Experts of a small language model.
Experts: 32 experts in each of 17 layers, 64 GeGLU neurons an expert, 8 picks a token, a sigmoid router.
Below are experts of layer 5 (counted from 0) of a mixture-of-experts language model. Rows are named router (the router's row for the expert), down (a neuron's output weights, with its number) and show model dimensions 0-159. Each number is 200 + 30 x the weight over its row's rms, rounded and kept within 0 to 999.
Before each expert's rows: a language model's description of what the expert responds to. This comes from a sample of Wikipedia text that the model never trained on.

# expert 20
What it handles: Articles and list separators. Articles and determiners starting noun phrases, such as the, a, his, plus pipe, dash and colon separators in tables and lists.
router,253,222,223,201,189,268,195,181,194,156,225,185,157,218,189,215,218,222,230,198,198,187,229,175,222,202,213,182,199,227,193,180,230,241,177,221,185,250,200,228,226,182,232,213,234,195,175,215,215,259,193,147,248,206,185,209,191,178,203,216,198,217,204,229,175,202,199,167,203,195,164,174,160,154,149,160,196,196,236,223,205,186,228,248,272,205,234,179,190,202,221,261,178,139,198,278,226,152,114,263,257,196,207,203,241,243,218,237,189,180,194,198,193,209,220,232,260,184,239,199,189,243,217,255,192,200,211,219,207,215,231,172,255,237,229,200,168,210,208,186,187,257,247,155,181,127,220,215,201,174,212,225,252,227,186,132,202,164,225,208
down0,186,171,181,206,214,214,216,201,210,221,204,180,223,233,194,203,199,230,160,190,224,212,183,276,206,200,207,215,184,266,180,230,203,303,226,196,198,141,149,183,185,176,213,213,170,188,201,174,201,194,193,220,185,197,228,201,192,202,221,248,152,213,194,211,231,161,194,217,179,212,211,197,195,143,195,206,186,237,132,210,193,241,199,185,164,107,180,184,185,230,252,208,205,219,168,217,204,185,195,228,189,211,302,209,155,173,149,202,264,216,204,161,182,180,124,201,180,180,206,189,213,199,136,246,195,215,197,164,178,219,216,245,187,258,195,202,190,225,193,200,224,236,226,186,216,196,174,203,222,177,190,249,220,159,204,156,162,171,240,203
down1,238,199,176,218,263,173,216,225,245,214,161,157,150,198,195,225,188,189,175,171,175,167,168,174,182,222,207,200,232,189,176,201,231,199,246,214,257,181,207,268,185,200,221,201,284,190,168,215,177,182,232,224,171,220,163,218,219,185,189,160,238,233,218,165,158,227,174,189,158,229,219,196,234,194,192,249,184,249,203,178,156,216,173,181,199,207,188,184,248,225,254,194,202,157,188,195,152,200,227,236,194,200,186,172,195,206,219,157,157,177,197,188,130,218,221,213,153,180,187,162,187,227,216,192,186,197,194,181,187,186,229,175,158,201,211,206,212,234,242,215,216,160,180,201,163,164,241,185,174,213,208,173,243,160,190,208,180,233,188,211
down2,164,202,191,192,177,140,190,177,140,201,182,196,185,190,149,228,217,222,147,212,200,224,160,190,196,176,177,153,215,177,183,164,223,206,214,209,224,182,178,210,173,235,194,179,253,168,197,230,251,208,241,155,219,225,221,140,222,181,144,185,246,200,183,75,252,209,167,166,212,178,230,137,198,226,207,221,162,226,239,187,160,207,194,225,170,156,198,216,213,194,201,205,185,186,193,199,172,188,157,214,170,217,174,154,205,199,207,197,217,278,237,152,146,173,203,195,129,165,212,173,235,143,180,197,233,151,175,245,205,169,175,196,216,225,147,217,178,203,189,182,222,202,215,124,188,240,198,249,211,233,210,231,194,173,222,266,219,164,213,196
down3,204,181,230,132,205,235,171,178,187,199,172,191,194,213,203,190,259,168,200,140,195,203,195,242,198,208,164,232,218,202,210,164,177,202,149,218,203,209,172,205,231,149,188,180,265,217,149,171,233,152,221,159,223,171,196,217,252,190,221,193,165,153,181,205,198,195,214,187,243,206,206,246,206,210,184,160,230,234,203,144,191,171,282,221,185,199,182,208,131,239,217,178,175,209,195,190,179,133,241,203,234,172,203,192,163,214,157,247,195,190,207,174,203,154,214,232,168,158,205,240,214,212,144,180,214,201,191,260,205,239,182,197,200,233,148,200,210,229,145,211,207,199,217,151,170,186,238,189,201,191,191,227,158,191,202,223,180,217,167,236
down4,187,200,217,255,190,262,222,242,225,186,148,199,194,167,233,194,232,204,204,265,230,222,181,184,161,222,194,204,236,221,199,184,190,158,182,175,178,173,177,177,194,244,257,176,222,185,199,147,195,193,185,195,202,203,237,179,212,159,217,174,162,167,197,164,197,226,150,173,222,215,166,221,224,237,225,201,238,213,230,216,237,210,226,211,261,195,239,225,177,217,212,175,213,164,200,207,181,196,240,201,212,171,240,195,209,191,266,166,226,166,221,220,198,200,197,185,168,179,182,236,141,238,190,144,213,153,157,200,181,197,216,187,194,252,211,239,200,164,183,200,221,212,177,137,204,233,168,178,257,166,187,252,175,219,184,150,179,169,235,233
down5,167,163,201,191,204,166,194,150,236,232,180,206,187,241,213,196,191,209,223,230,206,185,231,193,255,244,203,275,264,175,208,194,244,203,214,193,203,156,232,171,177,204,170,208,176,223,158,191,216,170,169,272,152,221,272,202,145,198,192,214,185,164,236,231,185,157,198,178,181,150,200,180,196,233,204,245,208,229,222,196,250,175,243,188,140,152,175,219,208,224,203,189,181,247,173,227,208,217,213,171,244,226,212,155,192,141,150,227,207,216,247,200,189,189,177,206,150,187,170,190,184,133,224,199,201,198,206,203,192,244,203,211,124,223,179,216,230,209,220,208,183,191,167,165,207,193,209,237,185,218,189,227,204,145,213,245,201,201,152,181
down6,225,197,219,237,195,188,222,186,185,176,217,239,210,204,221,116,258,243,193,205,164,200,151,221,197,191,214,174,185,151,176,247,159,260,165,198,171,163,125,223,199,202,208,199,113,256,159,188,201,207,193,244,239,215,199,216,182,216,167,191,225,226,162,211,227,184,220,239,205,142,168,133,227,170,161,195,210,219,233,214,237,184,163,159,195,160,220,224,238,164,213,212,220,240,184,233,199,223,189,139,184,214,153,181,242,174,194,212,198,248,174,208,202,217,217,167,207,224,184,196,159,198,235,187,209,233,196,232,180,212,217,245,191,279,185,218,142,192,246,196,248,202,267,187,218,209,197,194,214,193,215,212,129,224,208,132,221,217,171,232
down7,210,203,164,210,172,191,238,140,194,197,125,206,204,196,154,212,148,169,210,227,221,171,234,208,179,189,236,181,211,203,237,181,234,204,150,194,218,225,183,176,212,197,219,240,192,257,195,257,197,219,171,189,193,244,262,239,261,172,167,190,182,213,230,246,214,208,178,157,177,198,192,190,186,159,166,249,211,204,203,247,169,191,163,147,199,138,194,214,156,213,213,213,221,200,221,244,240,218,203,186,188,226,219,237,209,183,196,204,178,187,197,220,215,213,219,175,153,175,191,169,232,183,213,186,204,199,202,177,284,170,182,219,195,213,163,199,214,224,166,174,161,185,191,189,175,134,200,210,220,230,215,213,218,147,244,244,212,197,168,176
down8,209,213,195,182,186,244,275,224,177,167,244,259,166,202,202,173,184,178,244,181,214,220,245,176,206,199,210,197,201,176,217,263,196,142,246,233,186,190,246,198,213,204,246,196,217,227,202,235,210,239,250,188,212,247,237,205,194,217,171,245,176,232,177,199,188,220,181,182,185,201,223,197,197,175,192,234,249,203,244,243,202,269,222,209,180,278,247,198,241,151,159,221,220,184,234,200,184,236,162,229,145,217,180,216,194,202,222,176,195,187,177,236,194,145,214,203,169,242,186,216,226,151,180,201,180,261,168,160,140,139,170,176,221,225,202,190,250,159,188,189,208,223,189,219,204,186,174,227,149,246,143,221,216,199,143,183,243,190,205,136
down9,219,243,170,186,183,182,223,141,195,168,173,168,201,205,140,200,161,218,228,176,186,201,234,201,188,196,202,204,229,194,210,190,235,216,140,185,208,250,222,168,210,171,166,237,200,218,197,211,160,156,188,226,170,220,251,229,163,216,164,128,244,226,278,248,170,203,188,210,213,158,186,220,205,158,148,217,221,194,174,164,210,205,219,129,221,113,176,198,230,200,244,205,203,205,205,211,248,204,200,183,223,187,179,184,211,193,211,243,173,204,257,193,231,226,201,184,193,192,190,182,207,118,155,223,193,184,220,178,249,160,181,246,172,170,208,177,195,201,242,134,163,185,226,242,162,185,183,198,213,229,186,164,205,175,191,244,203,207,198,172
down10,219,196,168,185,197,210,288,202,206,182,171,253,172,213,227,146,215,211,151,200,195,183,210,233,241,167,173,250,196,232,202,165,188,228,181,184,203,165,214,194,192,190,209,182,177,229,203,220,199,237,174,229,210,222,212,207,172,193,203,229,184,139,180,181,150,188,266,217,175,199,237,165,246,181,251,172,167,186,165,251,166,238,192,200,230,97,221,227,213,205,206,190,182,170,227,209,211,201,254,247,138,239,214,171,183,251,195,227,219,197,217,199,194,176,181,208,180,189,195,254,200,103,184,194,213,156,218,182,200,163,215,205,178,232,174,209,172,202,190,133,209,243,245,190,218,173,183,180,215,229,172,208,195,172,223,198,241,231,199,207
down11,230,189,212,198,208,141,225,189,179,201,193,220,159,187,212,216,239,187,197,205,249,211,233,173,233,225,214,199,221,200,243,209,178,210,257,261,195,207,220,214,195,217,259,272,188,230,194,216,191,106,233,224,153,192,196,219,168,191,181,203,144,224,203,181,187,179,223,218,228,180,204,188,228,205,154,226,198,140,250,211,185,237,240,202,201,209,160,213,189,233,184,182,147,270,181,176,210,219,198,214,229,209,234,214,246,186,228,225,194,190,238,139,254,187,224,155,199,225,240,199,205,240,175,213,217,201,180,218,154,215,236,215,134,157,242,198,185,242,166,156,207,216,150,197,161,179,170,221,184,167,256,174,189,208,168,155,196,239,221,178
down12,220,268,221,228,224,219,205,243,231,218,226,230,166,194,189,181,155,140,205,158,233,140,224,205,222,199,201,181,200,175,183,205,220,208,204,200,233,232,231,214,138,191,207,223,222,217,216,210,192,217,160,163,189,178,200,188,170,190,198,127,185,270,232,172,233,190,183,189,245,143,171,219,190,193,208,189,168,222,223,154,188,184,185,194,213,87,203,197,186,212,228,164,177,214,226,164,219,235,243,227,181,174,193,198,190,212,187,210,226,150,175,221,211,201,180,172,186,193,246,179,173,223,250,183,218,207,184,201,205,220,136,167,194,242,277,203,148,165,177,139,174,164,202,185,204,181,220,195,254,233,230,216,204,193,199,235,205,127,180,155
down13,179,136,203,110,220,205,230,249,186,157,193,223,182,227,220,234,140,205,202,207,270,187,241,182,230,189,178,150,193,180,178,195,213,180,227,141,211,145,213,250,224,203,250,243,275,216,189,181,174,211,200,199,184,207,209,173,217,246,191,257,185,210,188,186,194,183,175,238,189,185,229,213,278,172,206,252,181,192,194,228,179,227,188,253,213,93,125,222,226,205,180,205,171,176,196,157,225,197,197,201,177,219,217,195,202,250,175,197,194,182,221,213,199,247,169,174,187,195,248,201,203,135,223,191,169,257,217,169,207,197,178,199,192,199,224,178,187,217,214,193,156,188,204,182,235,261,154,187,182,187,234,195,262,220,201,177,163,218,192,157
down14,221,192,171,132,193,196,141,207,186,195,210,205,173,224,217,214,177,223,212,215,182,141,167,141,215,206,144,185,202,207,220,211,192,168,182,151,187,212,170,185,162,159,201,191,178,188,189,210,222,188,161,259,164,222,219,193,156,191,191,212,231,174,180,201,164,250,213,202,203,197,217,164,169,188,204,201,211,209,195,232,237,190,198,232,192,128,209,161,154,203,209,235,181,236,176,238,188,187,220,183,224,228,226,146,187,181,172,196,264,209,198,194,187,246,162,197,177,194,241,251,276,197,190,189,221,191,191,214,216,154,212,214,225,233,189,137,241,163,185,190,151,209,273,175,206,228,236,202,189,194,158,219,194,207,197,202,201,119,157,191
down15,214,210,277,202,214,219,225,133,163,186,159,146,240,189,163,150,195,186,244,196,175,192,193,234,169,209,201,195,191,218,191,186,202,227,166,185,217,232,213,220,237,169,222,156,213,250,198,170,204,195,197,175,161,187,208,182,226,148,215,180,181,194,194,153,225,195,223,181,192,226,149,195,177,198,205,147,219,111,200,241,239,177,232,191,196,326,220,162,133,211,171,185,205,166,196,239,151,201,210,188,171,171,221,230,175,204,208,231,174,151,155,188,255,170,213,205,267,182,218,199,184,210,269,215,175,207,185,184,185,201,224,164,248,218,200,202,182,200,191,215,213,221,223,230,233,181,205,159,167,216,228,181,221,214,225,187,171,190,161,276
down16,226,265,158,245,183,246,172,221,154,133,247,187,125,190,268,202,271,205,182,224,204,257,197,229,199,147,252,214,190,219,204,173,240,234,144,182,172,196,174,212,203,179,159,232,206,167,183,187,199,220,251,197,265,225,142,171,232,206,231,219,211,212,177,184,180,238,199,195,183,168,188,163,147,161,238,235,206,226,194,217,152,261,204,193,162,209,187,221,208,195,200,168,222,189,201,135,204,221,191,203,179,217,209,214,240,181,185,163,171,222,249,194,203,217,231,206,153,215,179,243,201,159,233,168,184,194,220,209,184,169,175,173,154,209,165,196,218,192,206,203,239,153,183,185,191,223,218,259,181,187,178,178,175,234,174,197,209,217,190,207
down17,233,180,168,192,232,224,174,164,207,223,199,226,237,253,140,200,164,172,201,211,199,196,196,215,229,187,132,179,198,177,235,213,188,220,234,181,215,230,189,202,202,228,196,167,233,196,141,185,222,213,248,212,215,183,249,173,177,235,164,177,141,211,256,152,237,261,244,265,186,173,207,155,169,201,174,193,185,198,196,194,174,161,245,211,239,181,195,150,191,186,241,183,187,200,182,254,174,173,209,221,211,171,190,225,232,151,229,199,183,222,250,138,235,186,152,164,176,214,231,203,187,219,237,225,243,174,198,142,200,144,201,224,255,162,198,148,236,208,238,191,224,163,196,142,209,263,195,172,119,214,208,201,223,236,155,169,184,213,206,245
down18,195,207,180,242,205,175,198,224,189,221,189,166,214,229,208,205,185,240,264,127,174,191,169,234,171,192,196,210,172,187,174,168,204,200,173,231,194,128,202,218,201,206,201,224,225,235,231,194,165,210,167,203,167,176,205,195,264,143,189,184,252,136,257,156,184,192,161,208,160,290,184,195,167,195,138,240,179,246,251,303,215,182,217,216,219,247,156,216,149,189,195,186,179,184,276,155,207,230,161,271,200,225,166,168,169,240,216,192,142,193,241,230,229,201,171,207,197,233,153,274,135,202,172,204,193,212,239,233,262,218,233,161,178,258,192,235,162,192,239,220,200,151,165,177,210,219,214,245,238,205,188,209,198,187,208,201,195,171,134,220
down19,214,229,275,194,235,199,190,239,160,207,211,166,208,263,180,248,221,204,172,182,209,175,175,188,223,170,210,211,211,216,157,198,222,192,147,168,163,235,214,272,190,193,173,206,235,201,153,164,169,196,222,168,213,260,218,168,273,204,193,149,258,170,217,186,162,195,185,177,193,236,171,198,198,186,187,195,182,166,207,207,135,167,242,179,248,198,171,229,247,218,128,240,221,264,187,195,232,241,163,120,169,133,186,174,156,155,213,241,167,200,180,187,227,209,171,204,216,227,191,205,164,143,161,141,186,179,249,181,205,202,232,217,137,198,231,207,217,225,221,240,230,170,178,212,201,185,211,209,164,222,197,211,234,220,220,241,138,225,246,201
down20,185,163,225,164,161,188,173,203,208,160,175,256,155,194,259,205,190,227,249,211,225,193,221,226,210,182,184,204,183,115,193,175,193,177,215,250,125,172,175,224,192,189,220,175,127,199,226,176,257,165,202,275,234,205,194,180,175,197,220,230,218,232,177,261,223,231,171,176,207,163,199,215,249,181,243,160,181,193,238,225,184,166,186,211,181,198,221,231,178,182,251,207,248,214,211,171,204,195,259,162,221,267,162,184,165,215,195,183,236,237,203,205,209,153,256,187,208,200,173,214,186,199,178,161,253,189,189,224,185,198,196,184,207,233,202,172,216,133,187,146,168,205,211,254,138,157,216,175,220,256,201,195,193,179,227,194,248,238,223,248
down21,228,241,178,197,201,250,202,199,196,194,181,236,185,172,182,232,223,172,183,258,214,203,235,226,218,199,187,202,222,179,197,217,152,165,181,138,210,211,197,179,195,174,256,180,260,144,217,217,227,201,204,178,202,185,216,184,194,200,205,133,187,208,200,228,139,218,172,167,180,174,212,226,202,202,192,217,180,244,239,182,188,196,147,153,191,144,215,184,153,229,203,233,182,175,223,170,232,181,217,175,165,200,206,178,238,168,212,216,228,182,224,218,181,181,228,197,247,144,130,184,161,216,227,159,245,185,173,220,171,188,204,210,180,171,194,211,224,155,193,187,185,249,255,164,191,180,191,219,186,208,232,212,145,161,230,217,233,170,226,225
down22,213,246,206,187,192,208,192,246,174,218,220,160,196,203,205,180,272,263,196,223,170,220,263,198,278,182,134,158,183,188,188,198,225,197,203,212,223,194,156,201,166,208,231,198,182,176,186,216,188,168,169,238,228,176,232,155,150,210,191,183,251,211,210,170,178,179,168,208,221,239,170,223,217,257,160,168,119,168,178,188,183,199,202,190,157,221,162,195,206,192,176,219,258,249,170,175,269,200,197,197,140,218,172,185,145,219,253,184,227,199,164,207,219,255,173,218,200,212,150,196,221,162,208,176,214,271,171,183,156,170,235,192,172,207,220,181,219,167,210,213,199,188,228,233,162,226,191,203,225,243,207,211,226,230,222,219,241,222,189,135
down23,233,196,166,220,191,193,158,192,200,196,165,206,210,190,178,200,189,164,232,222,201,177,198,204,195,206,128,251,204,243,239,151,217,172,175,202,203,220,174,177,271,167,241,221,255,208,146,232,195,230,248,175,180,238,227,256,260,173,181,168,214,174,260,277,213,177,208,194,205,180,186,208,194,175,154,217,221,150,207,164,159,221,227,161,238,202,203,191,155,227,182,232,137,217,208,210,191,184,189,199,198,190,199,248,189,216,199,246,206,180,210,252,169,234,189,198,208,143,163,232,233,147,181,254,233,217,204,189,267,199,184,215,212,203,159,196,179,206,214,163,169,170,156,190,197,158,181,214,218,175,223,235,213,179,225,225,226,202,178,247
down24,199,217,208,221,226,148,197,254,183,240,246,193,180,174,187,200,240,228,215,155,238,208,235,168,218,208,212,185,208,192,189,221,163,199,227,167,208,208,212,206,192,167,186,179,230,193,230,247,194,227,177,278,207,137,178,186,196,202,202,215,190,209,244,188,212,169,241,207,232,210,175,155,209,136,231,248,212,238,163,208,216,202,226,201,246,195,182,227,227,203,174,176,222,211,247,157,215,228,254,178,203,203,184,192,215,197,173,181,163,213,146,187,190,167,194,195,232,239,129,186,156,190,262,238,197,208,193,153,198,173,233,199,190,181,210,220,225,211,172,161,202,140,203,205,198,228,182,217,203,230,183,230,247,203,198,217,193,178,151,192
down25,192,214,180,228,192,244,163,144,176,182,213,228,221,217,152,212,151,191,188,265,207,219,208,188,193,231,168,167,225,189,207,206,235,165,171,216,177,131,157,221,204,174,188,190,201,258,133,211,181,175,198,219,205,255,177,235,240,170,211,194,174,160,160,203,202,219,203,166,201,256,260,200,231,275,254,219,179,165,218,176,235,180,213,221,214,154,220,185,145,197,179,183,182,195,227,182,189,169,217,173,220,193,192,176,189,218,257,215,160,204,182,158,225,232,199,193,215,185,199,161,164,185,163,176,182,197,286,216,255,192,170,215,189,214,184,197,223,283,166,218,223,176,186,190,234,209,186,186,228,256,242,215,261,197,236,248,230,211,222,195
down26,182,191,227,210,205,200,145,217,209,229,217,206,162,231,250,201,208,182,213,280,172,224,207,185,204,152,214,194,220,234,191,166,184,234,246,239,215,200,191,221,144,195,181,175,180,224,189,223,202,131,179,222,148,234,211,232,219,218,215,252,158,187,200,199,251,192,180,211,229,195,188,220,234,224,187,237,201,221,175,204,219,186,206,210,230,170,121,176,218,182,243,167,259,142,234,179,206,221,200,215,199,175,201,162,217,239,221,204,138,204,193,150,237,178,155,190,158,178,210,150,102,274,179,250,159,170,217,176,176,201,199,189,201,173,207,263,208,199,194,216,239,223,176,144,172,213,175,185,206,224,230,169,220,158,186,162,238,137,207,235
down27,195,213,205,273,190,251,241,166,204,167,199,218,136,210,189,228,193,165,204,198,225,216,200,253,133,191,181,215,212,214,183,173,230,196,157,241,175,207,220,158,211,161,183,249,191,190,205,198,194,220,203,237,272,221,222,151,211,211,227,150,237,253,207,174,169,204,187,225,211,237,178,190,254,166,198,236,215,160,156,167,248,197,232,196,252,168,190,173,177,282,167,173,183,134,158,283,170,157,209,172,182,202,224,238,181,229,142,195,198,214,206,206,153,180,203,160,189,197,197,250,174,199,196,248,165,203,196,160,181,205,236,204,222,234,199,235,214,198,188,183,197,197,218,178,215,230,155,194,213,240,174,206,180,190,197,162,243,199,191,185
down28,196,174,211,175,209,220,107,147,186,242,140,174,228,259,172,258,203,217,219,254,140,162,201,193,199,179,197,227,206,206,261,190,177,174,168,192,175,216,176,205,209,158,256,137,210,210,202,157,171,172,186,216,221,163,191,216,210,183,156,202,154,162,213,206,211,289,191,205,160,260,204,178,151,242,126,173,178,228,242,196,213,224,225,187,195,203,200,135,196,217,191,181,205,174,148,173,168,156,172,174,205,186,217,148,213,200,221,221,160,192,174,238,243,178,235,183,244,173,216,171,211,209,198,172,266,195,220,202,233,196,200,176,209,178,163,187,227,212,157,208,189,145,252,211,194,196,235,239,214,243,219,149,208,246,228,180,200,175,168,247
down29,217,212,206,141,215,235,179,160,225,173,197,186,165,145,218,169,196,216,241,192,189,208,222,114,198,221,213,132,175,221,182,189,212,155,192,157,225,214,220,138,229,191,188,218,272,198,177,177,185,209,211,166,201,221,214,180,199,196,189,158,248,190,237,181,203,186,198,210,181,190,204,176,225,220,197,193,163,202,213,164,225,252,221,176,214,109,180,154,207,176,235,183,220,137,206,156,174,269,226,180,204,154,156,209,189,200,229,203,201,227,167,141,206,211,146,206,232,242,167,187,225,202,145,193,241,209,208,195,231,200,182,198,239,135,204,179,252,209,212,210,190,201,191,182,197,202,198,155,199,235,136,194,201,225,206,250,225,165,244,216
down30,185,190,236,205,176,239,166,223,228,230,214,215,198,228,234,262,261,239,197,208,218,180,202,183,206,176,144,223,183,212,193,178,183,147,213,189,177,127,161,227,225,219,194,180,240,203,162,149,240,228,180,257,215,188,209,165,177,211,175,204,190,189,163,176,193,180,158,200,199,204,181,202,264,219,216,172,217,220,252,197,209,202,266,215,149,243,209,199,235,212,194,225,201,207,196,150,174,169,214,196,177,163,171,244,130,221,196,168,250,217,221,112,212,211,216,167,189,162,210,245,207,186,227,192,181,229,150,288,179,197,197,164,181,236,165,227,268,204,213,238,191,152,190,131,206,251,235,208,146,227,146,204,231,215,223,174,178,215,181,208
down31,193,176,227,217,181,238,189,170,217,188,150,199,185,174,233,219,227,203,186,205,196,121,203,163,168,214,162,138,175,205,217,195,214,207,225,213,215,165,195,191,164,203,248,209,194,183,147,264,180,224,165,211,206,232,179,202,191,225,185,203,228,189,206,221,214,255,178,187,194,168,243,231,210,213,175,173,181,156,150,208,207,197,166,203,207,146,178,141,137,167,214,196,167,211,225,229,174,187,189,145,172,245,197,207,258,200,167,190,242,159,223,207,203,268,176,186,260,166,235,144,167,277,239,205,233,206,156,190,245,201,149,220,276,167,204,171,164,185,165,169,209,230,187,202,238,213,198,184,167,227,223,176,253,201,162,181,219,174,146,192
down32,206,219,163,153,180,196,157,252,212,213,202,154,224,226,206,220,184,230,187,219,126,205,188,147,206,205,197,159,174,180,241,167,108,182,217,167,174,179,225,206,169,173,257,203,174,201,184,153,209,194,180,151,268,196,169,192,238,230,189,158,246,207,174,221,244,206,252,144,190,202,203,206,139,230,231,183,272,171,247,224,204,151,140,235,190,254,190,164,167,172,258,166,197,196,169,212,208,243,183,172,169,173,186,207,169,160,146,218,251,220,241,187,223,198,199,183,182,221,204,150,159,155,225,257,213,181,223,229,203,226,237,215,188,223,207,156,181,191,194,193,218,208,214,161,193,203,226,207,170,214,191,190,260,190,188,192,120,236,210,236
down33,206,229,239,178,201,214,227,206,237,190,193,225,106,181,254,224,237,160,241,182,238,194,191,167,214,229,150,260,179,221,173,198,233,117,169,176,206,225,201,189,243,173,186,199,213,139,211,210,187,168,121,228,215,118,209,143,236,201,182,233,217,184,282,146,173,196,210,233,207,199,183,151,173,180,233,205,219,203,204,167,226,210,211,177,191,130,205,247,210,245,136,241,222,143,200,214,198,149,208,224,227,197,200,220,174,284,184,261,204,209,218,224,226,205,173,199,199,223,219,206,166,224,184,234,134,172,214,184,256,181,186,295,163,174,212,216,224,242,169,173,231,205,200,134,172,236,185,165,184,170,201,179,203,170,203,199,173,183,165,216
down34,218,214,246,234,226,177,184,298,162,151,226,210,148,149,212,223,223,170,195,183,245,240,201,174,182,150,249,208,173,169,190,235,222,179,171,187,179,219,256,192,229,232,228,243,196,173,241,202,182,180,190,234,238,194,196,197,236,195,221,201,268,248,200,223,203,169,209,180,197,227,142,253,178,145,245,180,187,151,184,181,221,229,120,234,237,210,221,261,229,177,211,186,242,248,205,172,244,213,240,153,218,238,172,204,183,221,162,182,195,217,161,243,248,199,189,209,205,174,191,205,212,173,185,182,193,273,178,165,187,196,234,211,152,200,187,233,170,189,152,205,214,190,227,212,191,171,222,190,203,199,226,202,207,211,207,213,208,211,223,193
down35,182,240,172,169,205,178,175,151,177,210,187,166,242,173,259,222,275,198,188,193,174,220,233,232,255,250,241,182,193,200,163,198,167,249,217,136,192,199,150,198,200,225,197,234,203,193,190,178,223,207,163,185,185,174,243,180,239,204,225,154,208,233,238,192,193,191,183,192,165,222,154,196,158,181,195,203,158,168,210,211,237,207,212,226,230,221,178,171,183,214,210,248,195,159,221,184,194,191,150,203,192,245,194,203,176,230,208,189,221,213,213,207,226,172,110,273,221,220,227,205,200,236,166,183,148,213,198,182,181,179,233,127,216,254,240,192,218,172,188,197,206,270,185,230,214,209,260,240,201,213,233,176,223,202,241,201,200,190,219,200
down36,175,217,157,198,220,183,197,221,215,177,162,208,187,190,188,214,208,193,206,184,227,174,169,218,192,214,164,213,211,186,192,223,181,245,170,164,186,195,208,230,157,169,223,224,237,202,199,186,236,210,242,215,220,200,205,153,236,178,202,192,234,279,219,197,196,176,247,174,233,162,171,200,239,192,205,192,250,156,251,208,141,214,199,191,264,195,223,249,152,240,146,247,174,180,186,214,217,155,192,179,177,222,232,275,223,177,209,265,229,211,196,210,147,192,208,192,184,254,210,297,189,198,199,156,235,209,156,199,231,223,250,209,194,194,226,187,180,208,204,179,224,209,212,188,217,192,184,183,210,164,227,181,170,168,185,167,201,203,166,191
down37,235,199,219,189,240,227,217,267,238,223,198,158,238,123,195,209,222,208,214,241,238,219,200,185,232,183,202,231,169,228,187,209,187,149,195,213,171,219,205,215,222,188,264,197,157,206,173,187,169,173,242,181,224,229,146,233,201,167,228,184,195,175,199,190,222,161,223,156,223,223,174,205,203,216,204,185,249,192,185,184,262,221,188,204,194,275,187,245,199,174,221,168,210,222,229,194,221,239,195,236,212,195,239,227,164,237,168,208,162,199,214,244,288,229,195,251,201,197,171,161,242,192,208,194,242,201,201,236,165,192,258,197,162,151,177,211,227,183,230,210,199,191,211,234,151,161,232,237,185,182,222,225,215,193,162,168,229,224,223,163
down38,212,181,135,166,193,167,185,203,228,197,253,203,212,163,202,178,217,225,187,210,157,177,199,211,204,162,245,213,210,168,211,169,201,172,188,237,193,226,213,210,184,228,209,197,136,238,242,216,208,180,175,221,285,194,131,189,211,157,218,225,214,202,161,235,201,198,210,168,210,155,190,208,178,201,221,179,210,208,287,157,162,236,183,183,199,217,197,228,200,173,203,152,166,223,188,233,199,231,170,214,145,206,183,230,226,184,174,215,197,235,224,207,295,212,204,145,191,202,218,197,169,241,241,202,174,205,188,213,220,269,215,192,217,216,220,157,169,206,210,208,232,184,219,161,140,155,223,221,248,238,205,194,204,195,258,166,222,190,136,223
down39,200,249,154,184,168,241,166,196,194,196,151,235,213,176,175,214,179,189,163,210,238,220,281,204,184,198,175,244,190,193,179,204,204,139,181,239,153,236,202,245,220,174,252,217,179,206,197,185,205,226,206,157,193,209,219,230,263,196,164,168,184,208,277,205,265,180,192,193,172,190,165,258,189,230,194,226,238,258,196,198,215,205,190,156,204,273,240,191,170,205,129,199,121,192,238,194,205,213,184,164,205,215,209,232,225,207,235,187,208,189,162,199,229,218,191,236,170,224,200,176,249,203,137,156,208,193,200,248,236,185,159,200,227,170,216,164,249,118,187,175,173,182,169,204,210,209,197,215,219,160,198,208,202,233,243,234,188,205,230,221
down40,216,163,220,240,211,198,188,168,168,183,168,231,193,214,233,169,254,235,229,186,153,222,211,205,176,161,193,172,246,177,185,185,235,155,223,222,212,157,230,238,188,193,178,237,238,252,141,140,190,188,208,173,168,204,141,157,222,177,177,164,211,165,192,202,226,173,231,160,185,186,279,245,136,168,203,193,216,186,164,202,194,167,220,226,163,243,153,201,188,186,191,203,188,221,183,164,190,149,184,193,179,202,209,165,167,178,212,190,176,208,210,168,210,200,186,173,238,174,252,225,192,218,147,203,158,177,184,168,211,198,204,144,184,212,175,240,231,177,215,216,194,212,185,168,116,203,269,222,167,231,211,209,159,184,237,215,176,218,203,221
down41,208,149,235,203,200,193,147,158,254,218,225,209,148,184,169,184,222,167,159,222,230,142,237,228,204,148,201,207,229,194,204,189,181,215,223,246,181,186,149,225,139,153,200,153,238,184,216,175,209,167,224,244,163,169,177,181,212,180,241,151,229,238,235,185,236,174,202,228,131,219,204,217,236,193,199,233,172,172,252,200,227,213,174,208,195,187,181,229,244,148,255,193,191,212,206,205,195,197,144,236,179,238,244,212,236,204,216,232,261,212,230,259,250,196,249,234,234,184,214,155,153,225,188,181,175,197,228,275,247,226,209,175,207,201,220,233,256,185,191,211,198,237,217,202,210,159,187,139,231,226,196,240,231,203,195,256,208,190,277,179
down42,157,158,216,212,229,212,163,135,177,209,218,163,206,220,198,210,168,203,204,179,199,216,153,224,163,249,243,235,158,179,187,178,197,267,249,256,228,142,188,157,183,199,177,142,209,206,165,167,204,170,236,206,246,229,206,149,216,214,162,193,175,212,178,210,203,182,198,212,165,174,225,199,185,179,186,141,173,167,171,194,191,160,188,281,197,155,198,184,153,224,196,242,200,243,199,208,176,155,230,190,199,212,275,218,166,169,183,195,232,190,186,115,156,133,218,175,188,211,178,194,195,203,178,184,200,216,227,150,201,217,250,245,207,198,201,163,198,163,194,225,166,232,213,206,180,199,227,210,186,219,217,225,193,176,186,243,164,186,186,193
down43,208,209,235,179,210,150,209,169,218,206,187,158,233,225,234,203,267,200,186,211,191,203,180,139,167,182,171,178,245,197,206,184,175,198,215,236,179,218,210,208,172,203,164,169,190,205,193,196,187,239,231,204,170,201,218,155,260,210,184,162,244,234,186,195,170,229,184,195,243,194,247,271,217,233,258,185,144,192,215,213,211,216,193,195,228,217,211,125,206,160,237,234,171,197,196,250,197,271,108,205,187,168,167,180,187,201,198,229,189,195,159,177,188,179,192,225,185,161,184,212,245,245,228,174,159,197,228,185,165,224,266,248,229,224,163,138,185,255,190,209,188,127,196,176,214,212,174,114,171,202,192,230,208,220,237,232,228,223,190,239